From a checkpoint of a small mixture-of-experts model trained on Wikipedia.
Experts: 64 experts in each of 14 layers, a softmax router, 32 empty slots to pick.
Training: a variant of SOAP for the experts, 2978 steps.
Below are experts of layer 5 (counted from 0) of a mixture-of-experts language model. Rows are named router (the router's row for the expert), down (a neuron's output weights, with its number) and show model dimensions 0-159. Each number is 128 + 24 x the weight over its row's rms, rounded and kept within 0 to 255.
Before each expert's rows: a language model's description of what the expert responds to. This comes from a sample of Wikipedia text that the model never trained on.

# expert 6
Section heading markers (==, ===), table cell pipes at row starts, and paragraph breaks in wiki-formatted articles, e.g. "===League Cup===".
router [149 140 145 150 108 112 126 147 101 145 140 132  97 138 108 106 143 149 109 137 106 159 101 148 132 112 159 175  81 143 136 139  69 117  76 135 119 138 138 102 169 204 147 155 133 163 106  88 154 131  92 125 107 164 104 153 121 118 131 138  94 145 129 134 134 147 163 117 160 100 124 106 130 122 141 128 142 107 135  94 118 128  90 146 107 138 119 117 131 139 119 105 144 117 114 168 140 112 145 106 113 110 102 103 127 139 165 140 146 107 134  90 137 101 123 108 121 116  87 115 115 122 125 171 135  89 127  69 105 136 147 112 174 131  65 114 135 104  92 157 110 168 111 143  82 124 109 154 104 157 138 130 129  87  91 127  94 108 133 112]
down9 [ 75 114 134 139 131 100 161 105  75 166 125 108 139 116 112  98  99 143 123 128 141  93 109 124  90 122 124 129 135 139 126 200 146 136 110 112 111 113 132  99 133 135  84 117 133 110 158 126 123 141 175 135 122 156  97 150 148 128 144 129 115 164 119 121 101 105 131  95 134 106 122 130 112 169 122 119 139  99 116 114 122 137 124  89 139 151  97 130 106 152 107 144 163 105  99 141  69  90 158  90  92 161 128 119  92 115  99 125 141 147 175 127 158 106 132 165 124 178 141 161 185 162 122 121 156 145  97 136 117 117 137 148 118 143 122 146  90 164 121 172 140  75 116 136 144 116 140 129 113 122 103 130 127 133  95 155 125  72 105 125]
down10 [111  74  91 130 106 121 132 133 114 123  68 159 138 186 120 139 153 138  93 144 151  93 130  93 122  93 133 104 129 116 138 147 141 159 105 149 123 110  88 144  82  83 154 110 118 122 124 148 130 126 136 131 149  95 144 157 159 111 128 148 142 144 117 110 102 136 126 130 181  68 143 108 126 108 123  94 163 115 114 165 108 103 110 132 111 122 108 116 124 132 144 116 140 107 109 145 144  99 148 113  91 156 147 148 100 133 102 134 130 143 109 161 136 132 159 158 156 145 115 133 103 172 114 151 127 104 135 117 130 145 100 113 131 197  99 115 106 149 120 141  81 152 116 134 191 123  97  86 128 151 116 110 167 154 155 115 113 166 137 149]

# expert 37
Short consonant pieces such as b, ab, g, v, ig inside words and names, e.g. liability, Established, Zimbabweans, Lybra.
router [145 169 156 144 104 120  85 137 131 150 137  95  95 141 121 115 138 136 104 161  90 151 106 179 105 104 131 138 106 122 167 117 122 109  98 144 136 168 143 133 138 140 149 158 105 137  75 136 155 126 114 163 110 102  86 153  87 113 125 104 103 137 145 115 118 138 136 115 150  78 105 100 153 123 170 117 131 100 121 110 129 139  90 153 127 197 131 122 153 146 127 118 128 113 123 146 167 190 141 131 118 111  90  68 118 150 153 129 169 103 144 125  89 107 106 101 128 118 106  90 123 149 104 137 130 114 151 107  87 149 155 148 119 146 113  99 137 123  84 139  91 157  86  86 125 137  91 123 109 152 126 127 139 102 132 136 130 135 133 110]
down0 [ 80 106 117  98 172 125 146  97 156 131 135 125 128 123  91 101 124  87 121 163 121 144 148 100 116 158 155 167 137 164  93 140 135 117 142 126 106  71  94 142  94 156 148 146 126 159 148 136 134  97 134 105 138 122 121 132 125 107 176 114 104  83 149 129 141  69 134 131 108 166 131 127 144  72 122 130 121  96 148 106 102 147 126 133  98 143 131 129 135 199 119 127 136 164 139 132 144 100 144 167 114 121 125 124 104 168 153 107 124 153 104 170 164 150  92 153  98 144 101 139 146 106 137 143 143 140 145 123 125 119 129  74 132 167 110 129 111 142  90 166 101 150 136 113 170 160 113 109 147 134 166 145 136 122 113  97 137  94 137 131]
down1 [143 112 116 109 152 151 127  64 159  89 119 146 192 122 103 141 116 163  74 122 134 117 153 126 135 100  97 137 108 129 120  91 163 145 129 168 124 142 119 179 107 141 116 120 143 111 157 142 147 105 141 145 121 130 140  93 118 113 136 155 156 148 100 104 143 148  96  94 117 120 174 132  93 144 165 127 116 131 161 124 113  90 165 101 142 119 134 136 146 154  96 179 129 139 126 137 146 150 131 118  88 133 117 135 166 104 155  80 116 133 126 100 144 143 143 124 127 152 114 121 101 117 133 116 142 117 148 144 185 118 107 158  97 140 103 113  67 139 130 114 179 158  96 128 116 119 150 102  94 102 112 140 145 138 108 142 109 149  74 157]

# expert 46
Word-final pieces such as ath, ony, ons, ents, and family words like father, son, mother, brother, nephew.
router [171 137 133 142  89 129  92 153 110 152 181  97 110 127  90 105 163 153 129 163  94 125 111 162 100 124 142 145 131 142 152 171  98  87 111 156  96 134 140 122 154 146 168 171 114 140 110  86 155 142 108 136 122 122 101 135  99  98 120 137 100 174 157 118 134 161 137  94 158 106  90 117 117  92 147 115 121 134 109 112 106 148 126 146 119 151 114 150 157 154 109 130 123 104  98 129 132 114 138  93 135 115 115 118  89 155 141 133 156 134 132 121  98 108 129  97 105 125 115  82  91 126 118 160  91 137 144 125 128 169 140 173 143 126 109 106 157 122 137 149 144 143 108 101 130 159 118 158 104 130 151 112 143 106  98 156 162 170  88  66]
down1 [136  90 124 162  81 109 115 133 111 158 118 124 105 138 140 124 146 155  96  97 166 132 116  74 154  67 158 140 118 149 125 154 135 131 148 158 124 139 135 108 156  96 135 178 130 142 154 107 108 159 145  84 165 126  94 142 126 123 102 116 113 112 167 120  94 141 131 138  87 117 147 115  78 126 126 126  95 140 132 135 121  94 141 127  91 171 133 127 136 154 141 136 149 102 125 139 117  92 137 142 106  98 124 165 121 109 138 158 174 169 126 162 148 144 147 115 126 129 126 118 164 103 148 182 171 112 117 109 152 181 141 141 118 116 128 162  90 133 147  85 126 173 144  99 142 149 115 134  90 116 155 101 117 150 124 163 156 126 154 115]
down2 [141 119 124 114 156 129 138 139 175 110 112 122 108 132 120 102  93 121 152 171 111 112 126 180 137 148 122 124 122 131 155 137 120 179 137 103 124 147 122 153 164 130 146  95 103 142 126 142  96 146  76 125 153 111 170 108 167  83 153 137 119 134 143 136 129 103 110  71 129 119  85 177 194 142 119 142 141 134 114 140 120 161 149 118 168 157 101 131 134 107 117 172 182 112 146 109 121 115 125 108 163 152  99 139 123 127 138 182 128 153 126  92 157 134 177 154 129 119 124 104 142 143 139 105 137 141 158 150 179 140 141 149 173 122 137 125  67 113 120 158 132 140 143 155 100 107 157 128 144 132 134 134 152 119 136 129  82  99 137 123]

# expert 54
Name and word pieces following an initial D, L or G, such as D-add-y, D-arl-ing, D-ame, and names like David, Donald, Bill.
router [141 145 144 135 133 137 121 144 112 162 149  97 125 165 115 109 158 149 130 133  85 128 108 138 118 104 132 133 134 121 154 153 101 115 120 167  45 175 146 118 177 146 150 148  98 137  98  90 159 145 106 166  97 109 115 138 104 111 123 103  94 151 156  98 152 149 142 118 173 115 140  89 155  99 144 112 155 128 121 103 120 160 122 129 109 151 104 131 169 158 130 123 155 112  89 153 144 136 143 121 102  81  80 118 124 147 163 147 143 137 152  98 125 109  89 118  84  95 124  60 112 125 103 110 105 117 132 111 106 128 168 154 154 150 124  87 153 113 110 127 123 143 125 129 126 121 119 109  97 165 159 116 139 110  99 124 116 143 120 108]
down0 [110 163 101 118 121 105 103 123 118 130 148 133 131  71 150 131 116 148 100 133 117 127 110 142 112 127 121 177 111 112 146  84 150 131 150 132 117 173 117 146 127 146 140 102 160 100 101 136 151 173 147  82  77 124 150 188 128 101 112 132 130 145  86 127 112 127 121 139 158 118 109 147 122 108 165 139 172  95 127 138 155 127 175 103 118 129 139 134 112  69 120 164 114 100 121 111 170 182 161 108 153 149 152 179 122 127 142 115  78 138 130  89 125 162 137  95 104 146 124  70 121 139 107 116  99 135 150 157 149 122  99 105 137 117 143 154 133 100  91 103 114 127 151 124 148 138 125 156 117 103 141 133 133  98 121 102 172 142 113 113]
down1 [ 72 156  99 101 181 140 105 114 126 117 106 137 145 135 135  78 125 130 153 136 142 110 112 153 151 133  73 120 138 140 187 120 142 113 122 105  93 136 130 117 175 130 125 139 113 119 144 127 160 119 106 150 158 119 136 158 130 121 112 100 154  60 144 128 111 130 131 146 144 153 126 122 146 168 104 147 127 101 139 132 145 148 148 114  78 103 131  67 150 142 113 113 123  92 120 124 107 152  59 128 103 162 136 141 111 119  83 133  95 178 127 108 160 128 132 113 115 117 152 106 120 120 114 120 131 114 132 145 136 139 147 120 133  97 122  73 124 136 136 140 130 161  90 140 105 137 136  90 116 154 115 180 171 132 126 161  84 114  97 103]

# expert 21
First digit of years and other numbers, mostly 1 or 2, as in 1950s, 2020, 1971, and counts like 4 starts.
router [147 147 131 144 106 137 129 162 120 153 159 126 117 143 105  93 167 137 119 142 121 131 119 142 116 113 151 139  99 117 154 131 130 116  63 152 127 159 143  96 139 129 149 184 114 174 108  97 134 157  82 126 120  76  98 153 120  76 134 149 102 162 168 111 119 134 170 130 143 111 122  90 132 113 161  80 139 104 136 100  94 153 107 140 172 153 112 115 145 158 106  93 121 120 128 161 126 137 122  93 117 121 114 116 112 140 143 128 180  92 124  80  86 109 133 110  99 125 122 106 119 144 104 124  90 111 143  94 117 118 119 133 147 141 122  88 143 123  80 153 101 166 113 136  67 146 102 145 105 131 152 145 136 120 102  92 137 137 133 135]
down0 [141 127 137 165 120 139 141 135 120  88 176 130 138 135 111 120 141 118 134 145 130  83 157 144  74 161 125 160 117 154  90 127 150 125 100 152 126 107 156  94 133 131 146 125 186  84 129 125 149  81 114 115 143  87 167  99 101  86 111 141 124 127 157  94 145  81 132 116 156 165 146  58  98 132 162 121 164 123 129 157 125 110 127 113 110 100 105 112 142 124 128 107 101  97 108 158 100 107  90 124  94 132 135 154  95 133 116 152 117 107 158 128  90 123 126 144 148 103 144 107 104 129 114 100  88 158  58  98 117 146 137 118  90 122 117 103 110 126 123 138 120 141 129 103 108 107 137 145 112 109 139 140 120 104  84 113 152 126 116 163]
down1 [147 160 137 151 154  95 149 161 114 157 105 142  95  99 130 110 120 115 150 144  92 141 147 118 165 119 138 115 136 100 102 156 123 136 178 104 106 109 146 130 136 109 103 133 129 135 100 157 177 131 132 149 129 119 139  99 114 126 133 102 100 177 135 128 114 132 146 148 125 139 148 104 151 108 136 103 170 156 163 120 133 191  99 139 132  99 175 141 101 154 113 128 115 123 129 151 154 155 127 106 133 145 125 127 123 143 120  92 138 163 136 118  99  76 120 111  91  77  96 144 197 105 128 118 163 189 123 145 113 146 112 126 115  82 141 156 145 126 152 102 126 105 119 143 134 142  71 152 121 119 100 187 124 143 105 134 144 147  91 129]

# expert 35
Tokens opening dates in biographies and lists, such as "(born", "Born:", the dash between life dates, and leading digit 1 of years.
router [158 142 163 155 140 107 104 129 123 141 137 109 107 137  84 106 151 162 106 143 102 142 109 132 115 104 128 171 132 129 147 162 113 117  86 160 127 158 135  97 149 143 153 179 104 163  91  78 149 134 122 117 104 107 114 146 159 102 114 118 119 150 186  89 133 147 159 121 143 123 136 114 112  80 157 102 132 110 130 107  75 151 102 150 158 133 101 123 153 195  80  99 155  79 109 145 137 132 136 105 114  95 115 114 129 125 145 131 186 115 169 120 124 114 145 126 108 108 102 100 122 149  79 121 121 110 158  75 109 121 140 137 135 168 114 127 135 132 128 144 115 147 109  97 109 126 104 105 106 131 149 161 150 140 107 114 119 128 114 132]
down0 [129 108  54 127  99 149 120 120 139 147 164 115 110 117 139 126 122 106 135 144 170  86 155 148 126 154 145  90 124 140 166 151 115 115  81 150 194  94 119 130 111  83 173 161 153 163 142 159 126 103 143 156 128 135 135 111 129 135 101 134 108 124 128  99 132 149  88 160 172  97 115 103 113 135 154 140 102 120 147  82 116 116 114 127  94 145 102 104 128 127  88 140  73 137 196 126 115 141  87 126 157 135 146 130 106 155 137 135 154 125 119 120 101 101 153  92 131 113 120 133 106 173 131 103 132 158 137 146 144  75 146 131 133 120 129 146 157 108 143 116 125 160 126 133 124 118 107 120 130 163 132 187 127 127 126 135  92 111 115 117]
down1 [129 148 145 146 115 131 107 103 158 133 188 121 164 148 152  91 145 150 139 134 159  85 152 186 145 150 120  82 145 122  95 140 125 109 110 105 110 148 111 104 130 111 152 111 151 132  97 156 112 106 143 128 106 136 129 113  68 129 158 146 129 107  98 117 110 149 140 134 123 133 120 128 180 153 128 146 121  98 139 109 110 113 122 115  59 139 148  90  78 128 134 112 127 163 182 134 130 164  89 139 103 164 157 119 103 157 115  87 142 156 121 125 107 149 197 121 106  79 101 149 154 132 122 135 156 156 127 129 131 133 125 165 118 139 165 120 110 126 133 140 171 132  90 118 115 142 104 151 140 114 123 164 132 149 125 110 114 112 151 148]

# expert 10
Word pieces ending a word, mostly y-type endings such as y, ory, ies, ly and ar, in names and ordinary words like Amnesty, Lawyer, thoroughly.
router [125 175 156 151 127 107 108 146 105 141 154 111 118 139 100  99 154 156  88 132 131 134  80 179 122  82 137 142 122 176 145 137 117 120 111 146  90 153 139 113 140 136 172 151 143 161 120 109 143 154 110 143 112  95 105 128  95 114 107 127 118 144 147 114 141 161 150 127 138 146 103 113 169 120 145  99 146 127 126 103 109 164 106 138 153 154  97 141 162 133 102 109 102  91 105 112 171 178 134  96  68 132  97  96 112 123 133 141 128 102 144 114 106  94 112 115 121 121  82 123 106 134 114 198 132 148 142 132  93 176 144 165 137 128  89 107 141 120 100 168 135 142 123  85 122 137 135 132 118 134 145 158 144 111  95 100 155 143 110 106]
down0 [105 162 154 153 132  97 159 128 118 162 158 132 119 143  84 105 125 157 151 130 110  87 103 133 152 113  98  83 158 106 111 172 113 143 139 128 110 119  88 144 105 105 105  99 113 107 114 139 142 130 138 150  88 133 119 155 121 175 139 109  84 170 144 122 135 125 151 151  98 124  97 119 117 162 135 156 112 176  76 121 116 139 105 149 131 172 132 136 113 150 138 167 134  88  84 135 130 152  98 133 126 165 123 115 140 129 137 167  69 108  96  97  96 147  79 153 166 139 113 149 119 113 109 102 135 130 143 151 153 113 132 107 158  96 110 131 142 115 117  83 159 135  99  99 119 143 120 179 133 123 115 104 144 117 141 144 110  96 106 141]
down1 [ 93 111 104 117 126 146  86 152 167 118 130  94 115  91 139 136 125 127 135 134 152  75 142 128 129 139 151 123 161 118 106 170 122 129 131 128 115 124 182 121 134 115 133 117 148 144 111 132 129 151 160  72 100 123 138 157 116  89 202 169 114 121 161 153 101  96 127 145 147 139 112 141  96 149 127 124  91 145 132 126 138 130 106 123  88 181 145 120 158 127 120 110 123 108 114 126  83 150  90 132 155 150 151 149 149 132  91 123  97 145 168  96 100 134 132 146 115 104 114 111 137 109 137 149 112 176 149 167 159 168 152  97 140 121  84 164 142 166 105 102 127 141 131 155 148 118 134 103  94 123 120  61 128 132 143 146 133  95 108 136]

# expert 0
Colons, pipes and dashes separating label from value in lists and tables, e.g. "2005–2006: Debreceni", "Family: D", times like 1:53.
router [161 142 146 117 124 135 102 163 125 147 150 113 140 166  89 109 139 142  63 162  71 120 121 140 105 132 163 164 121 118 138 162 139 105 127 149 132 138 159 105 176 116 133 163 113 119  99 105 141 142 130 186  70 136 133 135  97 107  76 124 110 150 160  91 156 147 149 104 171 126  78 128 133  89 123 112 131 104 134 105  81 150 103 133 147 119 127 139 132 132  92 111 153  90 101 179 152 129 148 112  99  91 124  93 107 142 146 157 150  88 150 102  99 110 130 127  85  92 130 118 115 151 109 145 104 149 143 102 122 128 133 134 134 155 131 131 153 105  95 155 131 147 124 124 115 128 113 145 115 138 123  86 145 117  92 150 129 151 134 114]
down0 [ 85 148 136 118 109 151 122 119 131 116  83 143 145 147 125 149 150 102 132 116  94 108 107 109 130 108 165 117 134 105 112 125  90 159 129 146 133 124 123 116 123 131 135 112  62 134 185 140  86  83 106 102 109 138 123 107 108 111 116  76 150 118 166 164  76 158 123 133  97 153 126 158 156 113  94 124 127 163 134 138  96 139 164 134  93 132 130 133 124  86 122 119 149 146 133 179  86 144 148 118 158 121 127 129 151 143 137 129 148 149 102  87 112 133 125 171 137 169 119 162 146 164 121 141 163 147 173 126 137 133  84 126  80 114 139 141 131 158 127 119 144 158 128 115 150 116 105 124 185 174 135 153  71 125 136 127 118 134 142 137]
down1 [125 115 163 120  92 128  95 117 139 134  92 103  84 135 150 171 150 106  86  87 130 160 139 113 174 125 164 130 136  84 144 138 159  90 143 128 155 175 155 111 121 110 152 123 125  96 142 111 144 108 116 107 119 136 121  95  85 119 117 122 130 158 138 131 111 150 144 125 113 104 137 113 141 123 123  83 114 163 108 138  85 124 168 132 144 134 103  98 120 126 101 127 133 145  83  95 120 118 176 128 104 122 148 126  93 117 139 130 140 118 157 127 136 128 139 154 132 118 104 122 170 131 154 125 100 127 106 169  71 134 143 141  70  99 153 114  99 109 126  95 126 141 101 150 123 134 110  95 144  96 131 154 143 111 126 113 199 182  86 146]

# expert 4
First token of a new line in lists, infobox fields and table rows, such as "- Genus", "| ", "=" headings and "- Website:".
router [169 136 140 161 111 126 115 125 109 145 147 134 128 145 118  95 149 132 108 195 132 145 124 136 101 110 130 140 134 170 138 157 135 106 108 173 115 150 147 131 148 171 145 161 132 182 114  95 148 131 112 126  64 126 106 163 125  99 107 126 123 143 154 115 140 142 147 113 154 122  94 126 180 114 153 124 128 102 109  82  83 129 118 166 174 143 133 147 160 146 130 115 148  97 129 175 164 145 136 131 128 114  99 121 121 132 155 135 153  70 140 117 120 107 111 108 121 113  81 134 119 152 127 128 131 113 131  77 122 137 161 172 131 152  87 103 145  70 138 139 151 125 122 119 114 146 121 172 121 129 168 163 139 123 134 123 148 180 110 121]
down9 [156 100 106  99 179 117 136 116 132 113 135 126 129 119 102 134  97 103  86 109 131 152 159 137 134 141 114 113 128 125 106 109 118 132 170 149 122 174 117 148 115  96 130  87  94 117 142 156 132 108 107 123 122 115 125 127 138 140 118 101 167 130 132 125 109 118 115  88 132 108  82 103  99 148 105 126  86 161 168 145 146 116  85 116 141 100 123 126 157 118 128  80 152 129 168  95 133 109 126 145 121 101 118 112 136  94 169  87 111 151  90 148 199  97 108  95 103 123 141 105 150 111 170 103 150  93 116 105 126 167 139 137 142 127 127 139 104 153 136 131 134 154  69 156 118 166 137 157 136 138 173 169 135 159 175 137 149 135 124 102]
down10 [104 142 137 159 143 123 165 147 154 135 179 136  75 122 110 135 154 135  94 141 108 112 153  69 130 158 143 121 112  81 126 148 147 109  95 145 127 123 135 126 152 132 110 130 141 161 119 159 128 157 154 101 117 128 115 174 162 151 161 132 126 139 142 137 105 102 117 153  95 124 123 125 121  93 104 148 135 116 103 152 171 111 117 178 121 129  96 129 121  89 110  90 158 152 156  76 141 122 121 106  74 115 105 132 146 111 110 127 120 130  95 111 121 164  93 129 117 165 163 130 100  89 170 117  74 153 147 110 109 121 143  98 168 149 136 138 132 133 114 116 118 147  97 120 145 164 111 124 120 169 125 125 182 142 118 145  94 126 128 176]

# expert 27
Second piece of a capitalized name or word after its opening letter, such as e in Keith, an in January, ag in Wagler.
router [182 163 162 134  97 103 133 135 125 149 145  77 119 184  95 123 151 129 128 168 110 123  85 157 119 127 152 156 122 110 155 178 119 100 100 146  61 147 169 128 130 140 127 149 140 152 126  94 144 122 110 125 120 110 111 132 109 104 109 114 131 140 158 109 129 132 142 118 143 108 117 108 165 121 150 108 138  94 113 102 109 150  84 146 146 131  96 140 143 173 103 134 137 112 118 137 174 128 147  99 115 120 109 108 116 134 151 166 137 105 147  91  92 104 114  61 105 119 116 119 110 135 120 159 108  94 164 122 116 189 154 146 138 139  86 124 168 130 132 145 127 155  94  96 109 125 114 118 105 142 132 129 148 107 122 107  97 166  97 115]
down0 [125 110 126 129 103 117 142 145 136 157 175 127 119 144 102 172 110 126 138  95 135 103 122 131  97 105 112 136 101 126 108 122 130 164 178 173 144  91 152 136  80 149  87 109 116 119 106 134  69 148 155 125 110 129 150 141 150 164 193 123 130 123  89  73 127 167 115 134  76 159 116  83  78 118 155 108 187 148  94 141  95 209 123 112 146 127 136 137 110 114 143 137 128 133 126 136 110 127 137 138 131 152 130 173  84 116 161 151 139 128 101  86 119 100 120 107 121 153 141 128 107 111 113 124 122 108 115 108 144 135 122 147 132 156 121 149 124 125 124 129 130 127 158  96 119 121 151 112 139 150  76 123 125 121 143 118 108  98 126 145]
down1 [126 144  94 153 121  91 146  93 132 123 165 115 128 161 131 132  92 141 175 143 127 142 134 105 116 103 139  91 124 114 101 122 114 122 165 131 152 114 154 135  87 114 104 139 123 122 182 122 104 156 132 154 139 168 124 141 120 128 149 133 130 147 138 185 115 122 144 123 170 145 119  89 115 134  73  70  79 135 110 114 154 158 161 192 124 135 103 113 107 131 110 137 130  95 159 121 127 121 110 145 151 148 117 136 151 119 123 159 132 149 153 154 112 162 154 134 132 166  93 111 162 173 136 107 112 112 150 108  74 136 146 123 158 148 140 126 168 151 138 144 163 102 129 121 161 137 144 156 151 141 150 145  93 113 118 128  95  97 119 184]

# expert 7
Final pieces of common nouns, often after c or p, such as roaches, arcade, Coach, lizard, portals, cortex, -ase enzymes.
router [143 149 146 128 104  89  74 128  97 143 156  93 122 143 121 107 150 161 116 175 101 133 119 171  91 127 146 155 141 145 140 163 123 117 130 143  96 126 124 128 160 148 137 144 106 135  98 138 160 168  99 137  97 104  86 130  93 117 105 122 115 175 141 112 175 165 118  75 146  99  91 113 180 105 156  98 137 131 103 113 116 154 115 139 102 134  93 143 164 128 110  92 118 111 131 118 148 148 132 104 131  93  95 132  78 188 132 147 136 121 141 115 128 128 127 109 127 124 129  81  97 153  92 143 108 137 161 122 102 149 153 179 128 153 121 124 133 102 120 157 100 155 115 100  86 139 124 157 118 168 139 131 139 130 108 111 116 144 118 110]
down1 [116 156 141 118 143  68 143 112 117 133 123 190 162 125 117 147 143 137 165 139 150 149 124 114 170  86 131  87 157 163 138 131 132  92 160 143 120 145 163 117 160  97 118 123 118 148 166 135 129 110 140 130 107 135  91 112 112 105 126 127 147 130 175 105  94 121 125 126 134 140 104 159 116 133 155 105 142  91 137 134 128 129 134 128  98 114 128  84 138 143 156 141 137 112 161 146 124 119 133 132 177  72 102  97  81 110 118 125 107 150 120 133 162 163 147 162 155  97 100 134 153  88 162 133 125 125 166 149 137  88 110 101 161  77 104 139 119  98 135 135 124 134 105  89  90 140 148 142 101 113 126 125  77 170 142 146 116 143 127 176]
down2 [113 130 109 121 115 160 122 119 160 127 114 134 132  75 117 100 133  93 168  76  99 114 130  91 167 140 109  89 132 118  61 138 165 110 140 104 141 146 105 136 129 129 120  90 126  56 101 126 131 135 141 113 124 109 138 134 160 142 110 142 152 128 152 119 175 122 141 170 142 159 133 151 123 119  96 144  95 165 124 143 108 101 149 171 123 151 118 110 123 147 119 111 151 177 136 123  84 123 128 122 167  94 120 104 122 108 123 133 131 148  90 167 160 135  96 123 104 133 160 151 106 144 142 102 115 115 130 141 114 114  82 111 114 169 110 132 141 132 162 116 129 109 133 158 138 171 114  83 100 122 162 152  94  92 104 150 146 161 156 148]

# expert 9
Short letter pieces inside foreign or unusual words and place names, such as x in Pointe-aux, io in Gobiobotia, icro.
router [136 153 170 147  91  92 110 154  89 156 154  94 113 150 122 134 147 120 115 148 126 145  95 145  96 125 160 161 129 167 144 154 115 110 117 165  96 182 147 104 117 140 137 158  97 156 112 113 165 152  95 147 107 117 118 162 113 113 117 127  99 135 152 108 137 157 146 125 134 106 102 123 129 125 151 109 141 122 130 110 116 194  87 145 155 115 116 125 140 125 119 115 128 114  84 145 169 134 154 108 136 118  97  93 124 143 136 139 184 122 166 133  92 116 138 121 135  94 120 103  87 136 112 185 108 123 160 113  73 152 152 167 135 143 120 130 144  99 107 138 104 164  94 149  97 122 107  88  88 145 145 131 144  93 119 126 118 125 105  96]
down0 [125 127 110 140 133 109 145 122 104  94 151 113 171 152  97 126 124 121 132 127 143 133 137 167 142 116 138 142 141 123 113 122 138 114 160  77 138 131 137 129 122  97 115  62 136 124 115  85 133 123 141 113 148 102 140 131  83 119 135 140 133 108 140 130 134 106 159 140 151 113 127  92 118 129 137 111  73 129 102 151 127  74 159  85 188 151 141 133 131 155 121  62 104 148 114 156 160  84 114 165 129 160 139 133 123 123 116 121 147 167 128 149 137 127  90 136 114 100 113 109 118 122  94 211  89 118 153 143 171 102 181 147 111 121 121 144 157 137 149 114 135 121  62 141 124 103 130 114 154 129 113  90 138 125  86 116 126 116 119 147]
down1 [108 144 167 123 116 150 178 142 105 116 167  92 136 128 143 179 123 117 103 134 129 114 125 168 136 143 123 140 121 147 116 132  90 132 115  74  93 163 117 103 120 142 148 131 142 150  91 122 123 129 144 196 189 146 150  97  96 134 117 153 125 108 137 163 121 133 125  87 129 155 133 179 151 116 115 114 130 110 142 104 106 107 163 137 105 132 127 130 124 117 153 160 113 132 145 141 141 157 128 104 130 157 138 109 139 136 138 153 114 111 144  73 116 107 139 114 151 149 157 109 133 111  53 130 154 135 157 111 146  98  90 148 120  98 128 103  82 112 103  93 142 131 156 165 115 129 145 130 147 152  99 109 120 176  68 125 125 169 116 121]

# expert 12
First letter or piece of a word, often right after an opening parenthesis or quote, e.g. "(b)oth", "(G)ls", "(Z)eller", "(ap)plication".
router [132 163 147 182 114 102 125 144 127 127 140  96 118 160 112 116 147 169  94 132 105 139 116 144 112 107 159 150  98 126 158 153 126 114  93 151  98 140 155  96 159 138 137 146  91 142 102  55 152 121  71 142  95 128 112 166 134  89 120 158 111 144 144 119 149 142 115 132 149 106 107  98 147 112 143 112 146 120 111  95  91 181 111 147 159 154 107 140 157 157 129 119 147 107 126 159 154 129 139  99 119 120 121 107 110 131 151 132 160 125 184 102 105 106 112 103 100  95 110 111 108 181  97 141 134 118 131  92 111 156 134 150 141 152 118  82 155 131 130 129 117 147  89 113  89 153 116 135 110 168 162 125 149 119 120 136 113 176 123 126]
down9 [ 85 129 141  98 100 148 163 102 125 131 147 139 129 123 153 125 101 112 139 133 116 134 147 122 110 156 100 146 119  96 129 126 126 185 106 141 141 164 107 140 126 150  90 176 159 139  92 166 128 157 144 138 145 132 148 100 123 141 138 123 133 141  94 113 133  69  71 136  95 139 159 139 103 165 131 135 143 139 120 140 133 170 111 114 126 150 166 116 134 146  89 156  81 153 108 148 202 148 102 112 137 142 183  82 131 140 164  90 170 128 154 161  98 145 109 157 107  95 152 154 145 162 131  97 146 122 182 146 116 140 133 115 117 126 109 138 134 139 120 140 120 119 144 136 155 106 175 165 128 118 130 110 111 102 113 141 131 143 117 131]
down10 [118 119  92  94  85 179 163 162 121 139 152 109 157  88 150 126  79 104 100 122 131 139 106 152 167 146 147 117 147 130 112 111 136 137 154 119 135 139  81 107 114 121 139 149 136  90 161 156 132 168 160 139 119 127 151 127 136 148 151 147 181  95 186 100 141 115  87  91 132 120 135 150  93 127 104 116 137 130 151 127 147 142  81 121 107 140 147 126 139 145 144 104 138 128 148  95 138 126  76 121 104 139 151 123 126 146 157 139  71  80 119 166 161 177 130  78 170 163 133 137 164 129 125 138 130 121 151 116 147 127 136 120 137 145 134 122 125 154  91 103 125 160 142 168 135 127 159 107 138 139 117  70 160 112 126 139 135 130 119 132]

# expert 59
Syllable pieces inside personal names, especially after J or other initials, such as J-air Bolsonaro, J-ó-zsef, R-aj-on, Joseph, José.
router [159 160 162 144 135 125 129 138 123 171 159 123  90 145  99 120 155 143 116 160 103 150 109 139 101 102 135 144 128 137 162 142 115  85 101 159  83 180 154 121 144 173 163 137 101 152 126 112 141 124 116 178 126 127  93 133 122 108 126 105 115 165 129 100 136 121 134 118 166 114 117  98 121 104 156 120 135  80 139 108 114 162 103 164 149 144 111 135 167 131 114 122 147  67 111 134 143 131 139 114 121 122 122 125 101 146 139 177 136 113 155 111 102 103  99 119 112 105  90  91  98 145  98 167  61 121 186 121  86 123 113 128 138 133  95 114 128 119 121 144 119 142  91 123 125 111 113 106 113 125 150 161 137  85 117 111  96 165 126  96]
down6 [156 134 126 133 126 121 123 114 103 113 139 121 122 137 152 161 154 171 102 106 135 100 136 100 117 159 127 126 166 142 136 149 130 122 156 120 126 122  72 150  84 136 109 130  56 121  85 112 119 123 112 111 142 144 143  96  78 125 106 132 122 152 127  90 126 124 135 105 115 144 146 170 128 126 146 113 111 150  92  74 144 127 137 133 129 130 161 136 167 115 143 144 182 159 114 128 129 148 114 151 136 101 108 135 154 129 182 168 128 142 115 135 145 133 127 140 156 131 154 134 145 173 150  92 120 125 116 117 149 159 120 119 102 130 136 121  65 156 163 169 140 125 187 159 109 156  85 173  94 132 107 110 145 131 107 113 169 169 139 156]
down7 [108 114 136 149 115 171 109 167 126 113 114 128 119 143 124 128 143 104 132 101  98 111 156 121 109 104 179 120  86 117 147 160  76 116 127 168 110 121 142 135  85 156 157  95  89 153 131 106 107 112  99 168 124  92  94 132 142 103 123 143 108  97 125 129 176 105 108 103 139 115 112 172 142 127 126 117  94 140 103  92 124 106 102 141  64 129 169  99 145 121 141 114 110 133 159 152 131 152 135 148 153 130 101 144 139  93  87 126 113 214 100 140 112 129 121 140 128 112 145 114 154 132 155 109 160 160 100 138 127 138 146 160 137 101 100 114 144 173 140 120 100 145 163 139 139 124 160 129 131 149 145 127 102 139 147 135 156 139 110 179]